python train.py --n_layer=13 --d_model=384 --n_experts=32 --experts_per_token=2 --d_expert=128 --d_shared_expert=0 --activation="swiglu" --moe_layers=[1, 2, 3, 4, 5, 6, 7, 8, 9, 10, 11, 12] --router_score="softmax" --normalize_top_k=true --routed_scale=1.41 --balance_loss=0.00477 --balance_bias=false --router_cosine_scale=14.0 --init_std_router=0.0264 --lr_router=0.0011 --vocab_size=32000 --norm="rmsnorm" --norm_eps=1e-05 --tie_embeddings="early" --optimizer="adamw" --lr=0.0012 --beta1=0.95 --beta2=0.95 --batch_tokens=[32768, 65536, 131072] --seq_len=768 --train_tokens=368200000 --steps=5698 --dataset="wikipedia_en"
Below are experts of layer 3 (counted from 0) of a mixture-of-experts language model. Rows are named router (the router's row for the expert), gate (a neuron's input weights, with its number), up (a neuron's input weights, with its number), down (a neuron's output weights, with its number) and show model dimensions 64-127. Each number is 500 + 40 x the weight over its row's rms, rounded and kept within 0 to 999. Numbers have three digits each.
After each expert's rows: a language model's description of what the expert responds to; "gets" lists some tokens that make up at least twice as much of what it gets as of all text. This comes from a sample of Wikipedia text that the model never trained on. Tokens count by the router's weight.

# expert 26
router:465494522515519509402500507524505460472485550593455494482531481459481534475431529481539436506602474514500459494522501501550514533515462502495491493498437499458554580493500444526546504455472485
gate0:524543450474506461469535429519539520503495573501517494538450509513487476441509588464520490502564476529540451489538510503508571434479512482548511438536408512477517581506551486491476469466513501
up0:519531479489475511489524467520544435520448482506483418507441485485498492475481555506557464552549477564570467495531526508522493443503479482592533453512466496478525474538563509540498493465536480
down0:523493519538557512521475393479504482494490487477514445561507496571531551514518519537488515502490504548486542553505568505522521535547557469452478523444497531506483589501513522492528441503487470
gate1:502443541517491524415486503511482506484444550537537495527534513555505496489494563536471532430541478429476523527478490506491530523470530486468417477590611450485496557475487453464535460458531542
up1:391458492406486521496436528517470575452459484515565495538519526495533487461529487476517451447535463458488567481415489477492553491513392491558416562535545501534537521504485496509482486588525530
down1:459462512463500556433519463495477515431456473550537470488487528512515519500523501556504465476515460501550554471499517558456549474436498481504435511563569504582520448494517463524476488500437532
It responds to: Name-internal fragments
gets: " |", " 0", "N", "i", "in", "E"

# expert 22
router:462492509493551431447486511546499465516526487474449546523463492475492572451476491495454465535483505500599506427473526503558506498560530477469520467470450478509509520419459463537500487508492432
gate0:479517425438535554563485497483517500512484518520511533492532524477509475489500515497477428399484444424440460494504511453498519433523523454557528490472535419522440509505457466495492506543511444
up0:454463487566472559470509533521491559544472539488490476458525548492450472571493510453537560570483478469475542525470432495460536529430486595447517486512543465485514456450510571467557583518496478
down0:486551504494472485555569539483553437521462418495492514454535466471506468438491496466466487444496434427540454496530473523544463491529551462488472509504499509564541482486447495524538461442527508
gate1:523441498529476440523548521466479474450499537484436560569539584545493515488557507458546485496526564483492437524514466483402470515479441490473553513453450467566484447514475461463515473451583522
up1:527474511548498397506518507459480465523516510458406562519447624525485548487546468504474491528487569517501507484552466543476452487500496534480580526434558478567523469473458493487496464478518523
down1:502519453551495506544499513518501553440542478499574566473532542577403531537535572542432576528486455487535526517541460535522480539503536477418461502559488507501552539477552522489564513482516446
It responds to: Brackets, pipes, copulas
gets: " |", " (", " in", " is", " are", " was"

# expert 15
router:500542553497486510485489476519469388536449477475521399520499506564553525548497436554433473472474479490518412519539531514578532559510475474578519446542473475537476536482522529435478520509413525
gate0:439454482488475526540509447515512468531554519467465513497465528408522475521514513520478467488470510569525510444480536472483386467545478513545521499478446516478541503477554495552468534565542528
up0:446492498479478543492495537501534563484480529479480481560487499540545440479370518535438508477495475499468510431428511522523545491454519499483547480468580442493469475549477473472522461568491522
down0:430455506497459485477461550502516448545479478475539442473476456421472475496470532467483500543485588447572487509489589510455467464525473525543493430523549547532520523460482497415497556517510491
gate1:493436455471501442580518538538473545532527544447392524526516540508539494513530503437514528532478452486494567546439483437509461454532426491486526532470499467503523457541511529519552505537525473
up1:525383501506465497548550538517467524531462529474555454461490455569466484479478512525443537515499518479537482524530547480545567447428574492516485475475517540519480457531494567512540485491490468
down1:547403472554540487554540512495458445554532482552443438410556516508478503511520502492422468553470570536502406487494521519511446521497509413545599489522541549478484489482471506467475448508492453
It responds to: Line breaks ending fields
gets: "\n", " =", "/", " 0", " /", " used"

# expert 6
router:480520500477450506485514524572596482480509498501513451533422477456562537563499503464436544497474491503490479460446451501547487493481549573458469504523555499527406485580501487473448444515571509
gate16:453457461566551434531534443463502525515481502463448494515467468489400526513525534460542436534512520447551548472520586438537481531502530486496567472415508493486471520470528479538522483519469508
up16:540511569504444469474525455531527504479537455540512513470547539477525490446538495538449557502466536525476502461532495491444500440497494536457524554513501539500485501516512547506504540533420482
down16:478482507475426503510429528570481463508523509512586513456468494561554497506484551463461478501437500486570511490458533475487437501545475439526512450495526491461451525515518533484458497479543551
gate17:517476429605536497501479512435520487480494504477494514509490551447515492503468565450442450562467452530492398561481511478501452478499485539559470524502503493581477592501511557508447513454521530
up17:516449400493565526455520562497481497556548545474526508615454534556521541515490539512525604485431530506515449545523490483532441515488479530484439454551532516639519571432517544485414498522552525
down17:447522515523515540501486492522571486472455470530464541523497507422460537459535529495522554446481495512474516481511494568542510495445545439474587508530528467483499467606460507502523567452485506
It responds to: Abstract nouns after determiners
gets: " |", ":", " season", " area", " album", " years"

# expert 21
router:546523493505477488486445494544514535566486536495539425454589507538500498513486531542473521439520502494523553481489513516509546537495509509481533536499553512508511561491457488501486540541539553
gate0:499467471453455483523519430477514457493469438505498488526452493503614554419511472563495458493426503475511395531506495425478461509513522521530537520478479483496516495504568535515413487534466484
up0:520550534532500458525460549501465557520526575503483583439570533498426437552477487455485545497574462549430567514516539560526546465536486469512483501444425515577519529467434444472545469475461544
down0:460418471497495475554440491464462534499476540506494500492450444486555416525553458492567503479468514480471640558487585505485483503556576437526482532494514480473537498498469532508446514517483493
gate1:483453471484477450520536534516544522497458467471467494492453461467538476551404545476440504549539494554491432525463546470498445457451565583513449453547436507578543517535533564529506469593514506
up1:481429525474502533501507500551440455456536533513501551451508507441499539474487602462543574503542496463461482505463546451387431460514513490507503557474587485506494448431514494479467525497450499
down1:471535512531539462477527502483521578468543505522531509485487458450513509514508455521529527472468507489502566544541499518457531516538464504536480537509419541567442458464542443486573481572417574
It responds to: Paragraph breaks and headings
gets: "\n", " |", "==", " ==", "===", " "

# expert 13
router:507505532516524508493546530553502527527581506514498534582510472503486490514543472491547539522513441378464554557457527449521483532440489616509529517528504435464510430478482507490526631462510512
gate0:546486547523433554523460523486489515498576529481518522422576472521523440457438570450516468513545439433434458492426522438478595532495411465412447523494507511531539466488463532458458557447475529
up0:517483463520487511507525497496418478527647465440526503565590545536545403587476497497484497501449442464474505564477478553498538474519426477490529486492531485472540493521483511523505477452479551
down0:485436523491539547535539463478449513491522460560500493510596511531539492529440545503512439516456477528493564481449508548516570594535526475500515482458525478451430528515527459514435475502491545
gate1:483431554447453488494543498570495528562577505481528465496484551502523461450449535476516502546565427466459524482472497436560542484439450517575544521509504429557546506507521466499452597501446442
up1:510421506518461555490500439590551482550501489492548528504540472572495440530535439493553455450537465491506526506481488544473486581541463511505502534491462517497447476522460540503528485505472432
down1:498437437447467473410471450450482507515490511566548507508467453505542479487451497493504529459494464491520544522457518477524450545534507557479580486499446537488510462541496512516463506479448491
It responds to: Capitalized word starts
gets: " ", " S", " R", " L", " P", " 0"

# expert 24
router:490509504444462500514503510565499498490600532543538512461525487482468500530524492502519518553474511444483465444541478495513510497496524458538487534421459531535514457557511532453471511475479501
gate0:421492497520489457569526470507465568502471428482474477559526535543507471500477472439501501464495468513500541457431557471460476469432521526523475500544457525479495479479526511487508497516518502
up0:492518459545517495509500545504523471509528577422449558528445488406510443533554567529474506505533492430456519523553437556513456570512556487541566535469577421500501451466554479452594458471518522
down0:528515453533516538552486468491556464523508527502417489451473494394509537476525432485501474413563462565462509485547559550510454484475596440507501505475527435553490538461469463497495444493444515
gate1:468542429480497575469497473492489508503457465489520533460483461480586497502494506521462502517490480485467503519445463485490521456545480553498513544457473452499589507476515501511480462439553461
up1:513483505539488470514506580559460489460504506517479503548503532501477518497529450496479463454524520426468470530530558595532458524515486474450562477489537523481517490504507484532446470472492500
down1:518522502524569399457506489534544480503528521569453498465507471502461436473583519441475493544538504495474524481540565536529545410504519487571498512451412465459490462468479508456541517432453535
It responds to: Closing quotes and parentheses
gets: ")", "\"", "s", "'", " was", " |"

# expert 27
router:482514468513528562494517474487486507501521472493578451503504477551559475502470577471447517563491527491483457502479489515429589459489547403475467528544515497532555513513531489491536538509467558
gate0:487415598507495492505408514547497493510530462508537556514489423508543457446426548566489501424467501486484483465506491541519472486453430560487477517531488553445419491547517561580463558538411480
up0:532455482516488462559497491518445543546458519490553510450482485502491484504535470450432460486520542508475515514487486533466440520435454558552544515452521523538536535508557567467509534520528497
down0:493543451517517520440507539493561488490548474509425524516472470505499520525516511511490460477519513578506527600478501503422454464447511520506476539533523490490436442462470525523486453525470543
gate1:462471522520502466463567573449548543464548530410420503495491500496523535460491520487470414514458465477535527394518430478571462510521497525480522437474494540454442483530509473492481528500504527
up1:524538461560552567524464468484507495558491476496512464528472563443532513537459477559504511511509468496473438551515530538535486510485505548517503552519521467555533433519482561443475445483518385
down1:410495487481453570458483462549543487477449555509505477519599488491530527546518458481496522518573459521516415528494519479470514460443536546481515533571460446479506499530498535542459568461529488
It responds to: Word-ending suffixes
gets: "ing", "ed", "d", "ation", "ly", "al"

# expert 19
router:463525537453505448483481537501499510464430431524480523459539570550519546474540498540524564528466520476497545513472538462495482538571486571439478590520496553447510499524511516433492512514515469
gate0:518437464545519461654449499522450528460489469486495530465524490495430484489465571456481467494471546488494423523458444476570474478488515527547528424473436469558478541544527557486495621545492560
up0:425436444522537583551451529537433516572418468499518501504503421508484482465453565429512482476467495493527583520500518448462509531478523507604461450509526470510570502465516484436557544451490447
down0:494572472502457478544591478523482424493614486429478484424442451435472462551479475550543506538504524507507562517511566500481416524499562463493497484503549517464446546490575503528493519539502556
gate1:486497433509506494536536500502505487462464562516580552559484487575507520546450501493479597516563429482518487500475505508516537481497497509548460517485490464492495483482492466516528515550524599
up1:525490462498493437551551505529516494561557512495396487542504579479485515544491525474529526491496442530500517494520495509512564617558564523443500521376438520512514461573485481536494518534471575
down1:501548545468530459553469457516550489434522476515476488459398511519506493493577543444506497538503497549471494488527431502534505528581438467516518480514466536501497488571463478466534515496504529
It responds to: Numbers and superlatives
gets: " 1", " 2", " a", " 4", " 5", " 3"

# expert 8
router:473516604470519458463479562527524501441537529502546494546494476570493527457479471486478397508524556504498514551528515546549511441487546484408491493515527517395575491525519500463516495445557475
gate0:504473520478482501501517498473519486551503495535449493505479504492501465443455540497551514497482458466488541454412480410529515517476534543457609538418483511527463459515441595554559549554459461
up0:452523463517416557507493510479525497536504544457499551542463491450480548590575513463459505512510523624464439568543464544507515529504549495588496432565514470496531551468527472451432469448549503
down0:497479433472556501503501477519531536470528514477415454537425486500512506509477443492451484445570504501510436484494459483473431510490525543560551475449480472461514514491587436419503463559482477
gate1:461552489428546525472455484419481469542518442466583498508447531538509465542472569540554470477534449431502495459524511489506516482528504479456558539474502540498478506457465525468574467492514523
up1:455541493418570531515453539469476478492501532514551510495454578523525549454411507481559432510439530520586476576541430464456464557556498515504515498420486499477527507480558553484450462512565462
down1:526506534508575526539553526504504554485497526541498436554539507538560483486557470466586493519577499530499505493495538529518495527534450498540481510461560513376413456453562435484513493495551489
It responds to: Of, the, score numbers
gets: " the", " of", "th", " first", ")", " this"

# expert 9
router:472504493551433421440497457495424435508503535462498536554570482554516468501547458509498430484538510462518522562497442464518505518505500473542481554473452445578503505576430437524513513539499436
gate0:528536471407559564554444504469555470415438548543520406498489561498552477454537540523508469450522531537460489531509478463475505476492538564497474538458456495421510525567569466522459482485485520
up0:447475524534523481462534436563515448526542439499500476484519467523482532411494463532442461542487478494522508468444498569534505538496476431471518554519562498490519506465489476482490390412543473
down0:578552470494547445537516481494468424475544458470480531492511449478512494461465581518465493544548474530411431461581482560525493530459486520522551535490471527451531478522533516542531479492505499
gate1:498362492489458561518451530435558427512468500522484554476460553504559514532422526497455550440551449549475456499492569499529469478505553524524517460473452443430466505491572601486518573565491544
up1:485473553518433477476440488500499489458473485568513573558511504525516518450515447487506465393485600545566433599560509466519513538523561437568424383542422494497502513556535514462464560537466496
down1:433520484591509466554488391467500505467468472497463515479494549410520488531482535497449499468512516493521568526462564463534464588501543452484567460452539465453492465555523504447470558474509423
It responds to: Commas and conjunctions
gets: ",", " and", ";", " or", "),", " &"

# expert 25
router:465508486506518491542561466526515508474542597518539494494534557550533491502458524457428489516491490462466476500475473482566548509531446471425484502433493467523497484463431436525459519431421505
gate0:431486481506490524459509484497386509537384495519547467435532540552453475525430565476504463471538525479482524495532489440456489504572518430491457498487488506531517526475510501463503540517508568
up0:535507495485467479378525523465499511526478520486452495518550464541409452485494507490456478506551440442498462467452507525486481530508489544495533582510447432537449433486511448505520458443483520
down0:480439507585492573470447463504491519472445521473538485554505469482594466536548518505436410491575495496448515555442479499500528461479524459522541450484466432521555481479510504397477530502537502
gate1:544409482461507506458521554465515497487487554481500629480531547479428481497575441469515516455478497460433495534451541483486521559437530578513498469480498447513441512551500512445495544487512523
up1:448534521518478525523458484542493509487461423527509486517460480545540459507446486569469500541444431529504494463450521484501498480478537470467521512509501439492479501477558497484532453534535477
down1:470511506480534466409503517507553495441507531553525474438479524488443481494524636453478496458504511502533459553576511500557516497527511515506481440505484518469501508480504499486445487466506497
It responds to: Vowel-final name endings
gets: "a", "y", "i", "e", "ia", "o"

# expert 14
router:466513465471483519433490485486467512446500505467513460527471474494539491495422495528492462548458505472461498522484410523461525567466497481547493502485580453508499512491530530507547529520505556
gate0:503524446531466520442536520515569514464520476448488535405551506491559498443500558465476439494455446543524461492508617483490595517454466497489526434493485413544548463557471470529536507556462429
up0:497486456466493561545420486475509481493534448547461487470529557433572399556486430526503471441552465510485478493491575483508514483485429493475489520485546477492493476629456506510507472505469481
down0:515521551507555542524458484503493417500495402440456507509496525557531534492524477518449486450526510498485511578504577487516582503469480474467530514542581484549484562481448519560533558494483590
gate1:584471402448475507420497495511440506534499541458506495535515518503572456471493403500425487432532446575486505494544487540519490520499532558513528500476479496484549517530478400445505384465488501
up1:519500454504580520525467476554456471449486426559510574506504486515395529507485442482486488481494529479523502523478470510571449520519469467501512570436489516462457534515491501461502519522476493
down1:517496500507530500513502464543415506508473509561532535433509595515498550487565483528553528407522569503443466556489597511470544483474498423478559517499432507413504524506488506489487496478474505
It responds to: Hyphens and word fragments
gets: "-", "s", " ", "'", "–", "e"

# expert 2
router:527564480451485542504538541450541600567503458485484500562520530532462480456469543573514515485483522518518529565552518470466519554506493541440517469588579512466460532547585566512554518438603469
gate0:466571513451564444522508530519501498515480459473565485461523463460514552518470538534503593528520483438467518493535524457455453470555502428483482556533480518578489512458517525462492469452512585
up0:497538462557504542469508507558491574549524485541446491464537539557539522481487520463517503482534568540473521527532525509542572580488504555475538475537496524489556482418468512495482531526512524
down0:528522442517513506452488448501468499423473430517498517478441470543429557483476463479515534517534505555547441533488471493480471561390535508433545474576492487528495477565498493552455485523542496
gate1:481490359511526503500494494493506533567523569359490391522481510512506455480522476534515509526569458502487520513473530535579518493418427562474550430526537477516481459527506515452487491546576522
up1:498592560456502536539558498447484482466510417553499543412512508482477559509414532457478461482537528424512434490519470470493403498520508509540476543489461453529551519469497512518455488486450449
down1:498541488533437501542540508504466484577499490538498460483487506423455585555483552465481498491477584515554507457490511487532507464522501451531460514559553529477520479530461515527497529488500506
It responds to: Clause and row openers
gets: "-", "|", " The", " the", "The", " In"

# expert 0
router:497487449405562508551555514569484533488473471491449510483498470462478473490421513528511466499506448525425470454515505573427566494494469497557503540454455489412612535522482549465462479473460469
gate0:498512436484417522597477506502565530486516571443541515519468480474549434491480600482424486465488491577477503509454531478506508490407441518520499476520486439457506510558572513485508518498460584
up0:481502471475480522508501513511517521430480502469546511502456471475557492503507546476419448505497520516464456517501521503474486522426445512543517479480526476446521499571543532477491482494432531
down0:533467543439489527519513462532484492472534489494542530456567518491444482499505486518561532520458481462477485483482510434473535485516518415503433497475581512512461540555505467489532523501524489
gate1:475474476591509498521455438407457560507521455482459582486495543534534499550572465478505549486480513492476562554427548519525502520402578520467492472470537492611474487501537542504531484536484481
up1:515465492499536516490497458391507513525475509472451579466539518435566441530556536563479426458527501494514582459536441502512558515437499446488487498441498490533428551554451457498517547526514517
down1:478470441546490536464451442479541482491564472507430500500483537471503591495509507436563529392511447471525525459540480498427497515512491447493528487512490507457558454509499556484465531503496513
It responds to: Sentence-ending periods
gets: ".", "s", ").", " but", "\".", " that"

# expert 12
router:521478539536514540577458480420549434456487511513536498419468619481505460509520504517526508482483518510505535421470497537479494556647462538511465507488466493518454451547553537462447507506484520
gate0:520417567578457540478464577577522487493538552468474472459461486613544520422410476589446521466517521534518500508452467515555511523449453531506549448517516464431514550552489486468476488515511531
up0:493468500529568467552513518591461420507492413552389506503466505494537474486523471471504458531437518512500464462534516522494496447445541401496539517489514497508494505531512480491514460489498550
down0:522576522488595436470464456572482430422519521521490573568496448525495442493495453511472542434479530454554493440459434522554539485426546460463465473546508495515463478549449501479501499480501531
gate1:521435522503429474524524565460417561449484501441430555479466491437442449495572398474454511509505507528474489486469467524507526532489494467520493563529476477522551450473497539449496503500443459
up1:542426438462533541502528502417475536527502487433464515513566481510529410480534501501454474480501399451417535536562605551485520501557522493507538482503526452494412428521509406429539521434428515
down1:543487475497497496476502527452572451459515559457424509510523513501535492510490492485517523534509517500400494457477560517475430509486531453531562558468460547490506438477566455451520526522559496
It responds to: Infobox colons and years
gets: ":", " the", " of", " by", " to", " •"

# expert 30
router:492432507491548513556501506513503540530457465529526416476540437545487477465551425459509560461455530471495568452522491379459571483481479501508488471508546503488488468509496548591468544460483547
gate0:482519460493516549500494465417473499544459448508546524512506553481518532553498579494549524538545463520416500524519517519424561484482505504516447468539492479525533546477539484453514510541531490
up0:469483528487517535513577502518493504537470480526513462457486507489504571480490566537523558504484566474531415484556552425455550490515522551496470419482566466447486506508584485439533531549514458
down0:404470484457546484485484553545602497535501514469525566453422497455470467455429510452529504492504476483557463458504559464487466440503562513464472557553452461516451522405457498564526475535512483
gate1:502556503514385460498454548532473492509518514506557461478472533493535504470524556553518428527473493494488506567500549527506510499487488515505518494549507507493524477463505458475477517406471567
up1:473478488504556526512501589514481528539460456537479518470479574491543584490494444466532508458441483579476505460547522446422559525519539538541512547460527517494481474520592527420414508481513521
down1:526522463518476531452482531483461500448448504506493530496489440535476564518515473527537505485449445485474550565541508547545534493528488429521439496550463558479496452603445511518507498449458410
It responds to: Opening quotes and table pipes
gets: " |", " \"", " -", " –", " ", " —"

# expert 18
router:545510541498504503450501476497475397499432510510548488493436447507497472521479455506498492449504453405534463448515461489572460517417500446525536590549529505490461452547471537505483427423551492
gate0:500443488498423481503438482528470553499533435482556483473554469531528435567474474510492510493504534475495532531488529484498461487424415580521383485442533424534460515600452499511501603504431470
up0:551490520528501570504543509500534522415519428504462475465479456556494451524469475461496527472402508487532559476461531446459545546458521493538495439461566497573459485589483482469516496517455442
down0:522529499514484549441554490583548609454537532498523569532478481454466552447461546409472467487516485507537479534491547436534508491487545563487533418544503517531404533530542487505466503507422441
gate1:553445453451499458501514463499432517539541468499481495457451475575526423467508496546425485517531484467470540496473572560434503476509433572505471487503492523502486566506450477515464522561484571
up1:546456511485484465524508483536413480537527469512451459482466492544540398480542497536454432538497550457532494473536548532481501497483469544533491509449534509506513538496464502496479468501474515
down1:496552510529537505507533464529494501506510487456486429513489515469562523477575554520517538481514493419527500454539527543472471511535543472501511529506536519489507454496514487473562507509495501
It responds to: Subject pronouns before verbs
gets: " ", " he", " was", " is", " they", " she"

# expert 20
router:566530510399463506524500514499504501515508486490526482486498466453455494492556430491524495498546477526470542468516457422408504470514494520522475516515543515426507498556500477452459455500521462
gate0:504409530456498519455520549526538446474439503512535465507500494534500517486483503503491498496486525513429424487540469542509584377505486447426453485482415528486530523570464485524534531504460468
up0:433491463500511513465525485503521542527482493488555408527461522467513503510494482572474358519511528452515478498596501533532488531544403449555522480500462490468474530519499461503556430490546469
down0:525496532457554450492522454509534443580523533454496562446452546486525446587568494507541561565540507486525525546542525501516481474480427513479469570510454464414556476554441453486498481441566490
gate1:515488531447503506534525468545395502455552500495515493483559489473452443430498525467513505447538445473494500555574449499533508548462568478529491538476471478514552447559472494477571432502496471
up1:496561463571514451488551505493525488525462495462398559541472590573545550579456437582460505532491496533497501475465529506478410508576544534487572479463485449514465546400521476514474511466499595
down1:514568490519436470480494509494530574434490545567421563460454545470523499478496484547498520581498585519462493508504529484422432466552523479550499428494432561503512508452520432494438496466474464
It responds to: Line breaks, section headings
gets: "\n", "==", "=", "===", "N", " this"